{"hidden_size": 192, "n_experts": 80, "experts_per_token": 2, "d_shared_expert": 128, "moe_layers": [1, 3, 5, 7], "router_score": "softmax", "normalize_top_k": true, "lr_router": 0.00132, "beta2": 0.95, "dataset": "wikipedia_en"}
Below are experts of layer 5 (counted from 0) of a mixture-of-experts language model. Rows are named router (the router's row for the expert), up (a neuron's input weights, with its number) and show model dimensions 0-191. Each number is 128 + 32 x the weight over its row's rms, rounded and kept within 0 to 255.
Before each expert's rows: a language model's description of what the expert responds to; "gets" lists some tokens that make up at least twice as much of what it gets as of all text. This comes from a sample of Wikipedia text that the model never trained on. Tokens count by the router's weight.

# expert 46
Description: Time and event prepositions. Prepositions starting time or event phrases in career narratives, such as in, during, after, before, until.
gets: " in", " on", " In", " after", " of", "In"
router [112  92  81 183  92 148 116  82 102 108 158 147 178 155 133 162 145 104  76 158 150  82 129 160 106 177 147  85  82 133 134 115 108 156  95 150 114 149 205 105  99 111 113 144 146 160  96 114 162 122  90 175 156 161 163 134 101 127 155  80 101 155  73  84 124  78  89  99 121 157 101  93 133 110 128 114 140 157 172  90 153 117  77  95 117  93 101 101 118  82 147 131 138 121 151  80 154  97 164 113 144  84  97 139 174 116 167  89 111 224 145 158 171 146 129 134 144 138  83  98  87 136 150  80 140 149  56 154 121  60 127 151  91 168 131 152 188 132 110 180  97 146 162 127 171 136 105 178 134  94 168 148 175 140 114 161 149 178 166 162 105 166 137  79 152 146 106 172 143 134 109 132 140 131 206 116  84 143 101  76  89 158 127 116 117 132 164 131 139  70 180 163]
up1 [125  86 192 160 162 188 153 158 154  93 136 144 147 121 139 180 113 115  96 145 120  82 180 152  94  94 113 168 138 119 103 107 139  99 121 159 180 159 154 130 188 152 160 142 114 138 142 144 118 106 128 208 172 147 182  89  64 147  62 113  98  88 106 133  97 147 103  81 120  80 170 143 122 138 158 149 110 175  90 147 120  94 109 112 101  48 111 115 137  91 136 114  87 130  91 153 127 167 142 148 114 162 115 110 147  79  61 173 108 147 120 142 148 185 181 170 127  97 173 166 121 138 165 187 140 155  84 142 130 133 116 169 139 133 133 120 168 114  98  84 151 173  95 103 127  84 126 159 119 237 115 133 180 172 138 126 135 121 103 105 158  48 157  62 148 139  95 152 123 172  94  98 108 138  90 131 121 120 145 101 159 149 159  91 152 133  88 125 130 169 153  91]

# expert 43
Description: Table cell numbers. Numbers and short entries in wiki table cells: statistics, scores, row numbers, vote tallies, football positions like MF and GK, party names like Labour.
gets: "1", "0", "2", "3", "4", "5"
router [ 93 108 105 198  90 156 103 110  86  84 176 162 134 132  86 179 148 108  96 162 150 116 104 155 100 162 149  98 106 165 161 105 112 146  85 129 102  92 155  93  78 142  97 165 157 139 103 167 156 102 109 144 157 134 150 136 101  95 141  73 113 158  78 110 134  77  98 103 102 162  84  94 166  93 111 105 167 185 169  94 167 113 126  88 150 114 103  59 103  81 147 153 154 112 155  77 142  92 159  90 140 110 125 176 171 153 139 100  93 180 156 178 185 183  98 166 145 162 105 120 116 111 167 101  84 162 108 171 103  80 156 165  75 149 170 166 147 146  76 126 109 182 141 159 157 146  96 143 107 120 149 167 171 173 109 162 149 147 152 176 108 175 157 131 151 164 111 139 149 158 121 139 149 166 164 104  95 171  79  92  77 138  96  93 105 171 165 156 155 101 144 156]
up3 [153 114 100 127 163 110 117 103 112  83 125 112 114 118  61  93 141 115 118 114 117 134  78 141  94  95  98  62 118 139 124  91 123 112 130 111  27 124 109  46 109  98 118 132 157 112 156 118 209 145 126  91 115 211 128  86 147 142  59 136  92 175  95  57  95 131  84  48 153 141 126  83 120 130  93 116 149 169 136 109 148 174 143  84 146 131 156 149 113  66  98 140 118 130 123 117 120  49 140 171 102  94 142  97  68 124 127 138  84 139  89 147 181 146  72 110 103 118 110 170 152 100 135 103  85 128 133 153 106 104 123 115  96 123 150 160 149 131  94  68 118 106 103 136 178 132 112  92 159 129 112 142 172 113 181 176 168 108  78 178  77 193 193 148 116  95 155 140 132 110  88 107 102 134 112 115  80 152  92 154 127  88 131 103 160  98 103 145 143 123 118 125]

# expert 36
Description: Locative prepositions. Prepositions after a noun or verb introducing a place, time or condition, especially at, in, of, near, under, between, e.g. "exposed at the bases".
gets: " of", " at", " in", " on", " from", " with"
router [116 141 115 171  80 160 111  70  91  96 151 125 184 142 122 170 155 137 109 147 145  96  95 136 109 154 144  82 100 142 159  91 104 159  80 158 103 105 194  95 114 160 119 155 127 125 102 143 158  93  92 139 144 147 144 131  78 148 164  47 101 156 109  73 138  84  51 124 103 181 110  69 148  96 105  98 151 137 144 117 176  95 108 143 148  96 109 122  95 100 134 150 152  65 136 114 132  69 141  76 161  69 101 178 152 157 190 115 115 170 133 194 145 158 123 131 148 130  92 133  64 144 148  93  99 123 117 160  95  61 139 160 124 170 130 137 157 148  63 159 121 148 131 176 151 177 117 182 122  92 159 154 180 137 112 125 147 142 144 149  85 183 155 120 176 168 133 107 158 149 139 136 128 181 145 105 124 172 101  61  94 141 118  90 102 148 149 156 143 117 187 177]
up4 [163 133 143 183 178 219 170  97 128 118 115 148 145  92  99  89  84  66 110 200 134 121 126 183 118 107 121 113  95 136 112 117 119 130 169 120 155 150 182 131 132 112 130  81 135  93 104 118 103 146 138 128 114 143 146 112 153 220 104 109 121 172 145 133  80 126  98 144  43 159 136  35 112 182 142 154 141 123 159 100 127 154 118 158 123 136  87 161 139 119 132 102 115 202 153 101 181 169 105 124 147 131 149 134 114 209 175 117 122 133 154 122 154  78 162 110  99 115  58 127 140 112 135  60 144 129 109  99 118 131 106 112 145 126 160 118  64 113 157  78 188 143  85 143 168 151 130  89 137 181  76 100 126 148 109 135 174 119 105 159 109 155 117  90 101 146 152 118 139 114 138 123 205 148 158 183  81  89 138 103  95 190 147 146 144  81 159 138 112 104 100 118]

# expert 54
Description: Paragraph and name starts. Paragraph breaks after sentences or headings, opening quotation marks, and the first capital letter of a paragraph-starting name or word, e.g. M-argaret.
gets: ".\n\n", " \"", "==\n", "\n\n", " ==\n", "M"
router [101  84  77 133  87 130  92  94  93 134 128 175 138 141  96 186 179  94 107 139 157 109 114 166  72 142 114  91  88 156 126  88 123 157  77 136  54 103 151 102 114 162  96 151 145 162 110 153 151 109  70 153 140 118 166 158  97 100 160  87 107 160  66  88 139  65  86  96 130 128  90 105 149 134 111 105 173 128 200  96 157  78  81  92 166 138 113 113 131  89 125 140 133 100 153 104 129  77 153  57 147 131  88 147 153 144 155  72  93 145 171 171 187 163  80 139 140 125 105 121 124  95 175 107 132 166  99 149  96  98 128 143  78 150 167 143 179 177 116 152 121 157 133 169 140 144  68 161 130  78 139 157 159 155  95 181 153 172 142 147 104 171 156 140 158 165  94 149 147 168 110 132 147 131 158 122  56 141 108  89  94 177 114 114  65 123 155 145 153 103 139 165]
up2 [131  92 112 169 152 121  72 118 141 136  82 166 177 157 138 111 158 116  65 140 145 148 172 178 133 106 100  90 108 208  81 141 162 124  94 143 128 141 117  81  93 117  58 175 118 157 190 169 127 102 154 152 165 107 168 113 138  87 130  66 131 144 114 125 119 132  56  89 117 141 133  76 104 113 147 110  97 153 185 112 119 170 136  24 136 145 156 121 117 148 140  85  97 185 133 120  87  64 108 110 146 149 101 109 105 105 148  80 149 121 105 141 198 144 122 115 142 148 120 172  65  76 187 127 138  63 155 135 109 119 132 228 136 117 161 132 138 139 104  65 142 161 162 134 116 117  78 142 154 132 111 147  89  97 131 128  98 144 128 110 134 151 126  85 122 161 165 187 110 115  75 121 136 112 173 158 100  50 123 127 111 140  99 100 112 127 120 139 128 163 164 150]

# expert 24
Description: Dates and months. Month names and day numbers in dates, plus on or late before them, e.g. 9 July 2009, May 24, born 29 July.
gets: " January", " May", " March", " October", " November", " September"
router [ 90 114 105 188 108 152  92 103 100 126 143 187 171 164 125 162 178  90 105 153 169 112 101 174 104 215 122  96 140 165 149 103 116 180 106 149 110 105 168 131  92 142  93 153 150 140  80 162 145  74 107 134 165 167 118 141 110 123 123 107 123 137  86  66 147  83  82  72  87 105  92 122 159 111 127 104 135 186 153  93 132  72 113 113 141 141 127  87 101  98 144 159 131 111 137 101 139  91 175  58 188 144 139 147 163 142 137  59 117 216 144 171 175 169 117 141 185 158 117  98 111 112 160  88 111 148 111 149 101  88 150 156 118 137 179 160 153 160  88 145 100 155 130 145 158 149  92 137 131  75 164 180 149 170 102 164 154 164 163 130 124 171 116 107 167 146 134 165 175 167 109 151 138 122 176 124  63 141 117 104  80 140 132  91 107 152 167 154 159  79 148 160]
up6 [116 133 146 195  95 136 140 166 194 131 163 139 167 181 105 152 109 118 118 186 137 131  86 140  52 184 120 134  96 159 143 178 136  50 134 110 122 130 108 121  69 147  86 103 125 109 107 164 145  93  74 121  69 172  72 134 113 112 100 146 146 139 154  97  92  74 128  61 173 133  95 144 172 164 127 174 122  85 137 132 138 162 159  90 139 110 112 143 138 109 146 154 136 135  79 118  57 102 150 140 139 133 107 100 159 113  94 165 147 204 110 145 185 104 100 153 166  29 145 167 114 128 124 137 116 177 121  83 120  95 118 134 127 132 199 144 126 112 150 156  96 153  93  94 117  87 149 137 162 144 105 124 132  99  41 167 118 158 127 144 141 120  85 138 128 130 158  57 126  99 148  99  95  90 116 137  53 149 144 151 162 125 186 146 127 146  92 134 131  98 163 101]

# expert 9
Description: Date and year spacing. Spaces, dashes and brackets just before years or day numbers in dates and year ranges, plus born and died, e.g. 1919–1924.
gets: " ", "–", " (", "-", "/", "born"
router [117  99  81 140 120 126 110  90 112  86 146 179 151 148 121 146 167 128  98 129 157  58 117 147 114 185 138 116 117 159 146 108  91 145  95 127  94  87 176 111  54 167 115 164 175 164 111 129 143  77  73 179 148 166 134 138  48 115 134 111 112 128 110  38 155 110 104  50  99 159 122 102 130 115 132 133 153 170 139  52 162  92  71 107 148 119 116 119  84  92 160 135 175 118 191 108 188 103 149 121 159 113 137 136 140 179 160 113 107 158 137 159 167 136 120 146 138 163 116 117 121 104 133 107 115 150  77 150  87 112 158 185 105 178 142 173 170 140 114 134  89 146 154 149 158 147 146 136 122  77 168 166 157 145  81 199 129 157 152 164 134 180 161 119 194 133 102 135 153 152 112 146 134 150 169 115  69 142 109 127  99 127 122 114  75 138 182 183 152  72 165 136]
up5 [135  78 160 112 128 150 182  54 215 187 120 190  78 123 176 145 131 191 121 140 138  85 146 149 110 152 131 127  96 115 122 113 179 118 101 106  90 103 160  73 109 113  70 167 187 163 151 119 169  99 150  73 138 191  92 101 128 113 118 138 125 106 158 114 109 125 151  33 158  97  97 119  99 162 122 152  99 129 127  89 144 146  84 170  75 141 174  84 150 136 119 179 135 133 162 114 163 109 127  93 115 158  80 143  97 189 171 137 134 146 135 145 141 129 113 166 134  98  66 158 114 158 120 163 124  90 112 108 109  91  89 134 143 147 172 168 128 102 127 104 131 106  87 120 102 124 119 116 170 145  99  69 136  87 121 170  60 201 115 111 138 130 137 124 108 123 156 148 106  98 118 128 122  97 196  88 142 123 119 151 115 184 169 150 125 123 173  76 127  83 111 191]

# expert 15
Description: Section and bracket openers. Opening parentheses before acronyms or glosses, heading markers like == and ===, paragraph breaks and opening quotes starting new segments.
gets: " (", "==", "\n\n", ".\n\n", "===", " \""
router [137 120  91 139 124 169  84 126 105  94 140 197 151 146  96 115 165 110 104 134 181 127  99 148 105 139 157 105 112 180 137  84  89 129  66 138 111 125 197  88 102 166 100 148 189 166 117 158 151  90  84 161 162 146 148 152  72  87 153  79 118 144  76 105 172 107  63  89  68 153 119 110 141 114 133 122 152 145 150 104 164  99 108  68 142 124 109  89 110  76 153 137 135  98 195  77 192 117 150  79 140 104 106 141 146 135 135 109  97 142 169 164 161 152  86 176 138 158  97 116 114  98 134 111 123 176 100 161  96 113 131 185  91 157 132 182 130 143 111 175  91 146 147 160 148 147 112 143  70 100 173 163 166 157  91 164 174 141 121 158  81 151 147 114 148 181 121 135 148 152 109 170 134 166 174  88  74 162 109  66 104 154 116 106  80 147 154 128 158  91 179 166]
up2 [163  53  91 160 137 148 130 107 139 134  79 118 132 187 120 127 188 156 161 135 127 187 161 121 122 144 124 110 144  91 138 133  41 175  57 117  66 168 131 151 123 214 148  89 167 150 154 100 171  75  46 121 103 164 141 188 114 158 143 102 203 126 151 129 160 124  83 123 158 147 128 139 152 164 132 126  84 113 129 173 148 126  90 126 117 136 153 149  96  88 116 163 151 141 142 157 137 170  92 125 116  60 112  90 164 127 110 102 161 132 152 128 128 157 124 130 150  73 129  68  95 173 110 134 123  98 138 138 112 143 128 180 147 141 172 114 198 128 118  96 116 132 111  99  88  94 153 139 134 143  74 179 153 100 125 134 157  83 119 150 124 132 117 153 222 111 115 183 119 121 105 135 121 110 124  79 145  84 128 136 142 107 148 128  67 115 159 108 112 149 188 205]

# expert 59
Description: Empty table cells. Spaces in table cells right after a pipe, often empty or before numbers in election and sports tables; also clause openers As, due, where.
gets: " ", " as", " where", "%", " that", " As"
router [123  97 111 182  88 129 103  84  70 108 153 145 157 159 115 140 145 119  91 152 148 116  86 146 123 129 154  97 104 156 169 118 102 151 105 127  74  99 176 109  67 161  91 178 172 162 108 127 150 101 100 140 161 170 159 163  84 115 134  95  97 161  69 105 143 109  86  88 115 171  88 102 192  99 102  87 149 182 146  89 149  95 105  68 163 120 113  62 127  86 145 176 179  98 161  74 149 102 157 111 132  99 128 156 155 146 159 102 102 170 142 170 145 175 107 161 140 137  85 106 102 121 146  97  98 167 114 166  74  78 162 180  88 156 143 167 161 161  93 149  89 150 151 176 161 145 113 136  94  93 148 148 168 151 104 173 152 145 150 183 101 159 158  96 155 163 118 158 150 154 113 161 150 152 165  86  83 182  92 114  93 145 108  82 130 148 163 167 175 116 147 170]
up2 [149 141 123 141 112 128 152 135 106 152  99  96 151 168 130 113 107 138 158 131 139 116  52 138  82 119  97 104 150 114 158 129  83 108 149 165 120 115 166 112 132 129  76 151 193 133 126 182 125 142  60 170  83 166 179 143 131 128 123 162 133 121 102 118 131 147 129  50 147 143 139 100 172 100 148 105 131  84 111 113 103  71  93 131 140 117 134 118 133 140 110 143 152 138  76 132 119  73 113 140 183 113 163 101 161  91 129 125 177 161 140 246 208 109 128 197 212 137 125 110 104 112 108 121  56 230  85 108 139  37 141 124 145 180 114  74 115 180 169  97  93 126 120 135 167  98 137 129  72 126 122 124 128  92 102 169 123 129 166 107  93  75 108 126 107 104 169 112 106 126 140 125 156 113 120 145 140 115 116 146 211 112 129  97 142 138 121 126 109 166 153 156]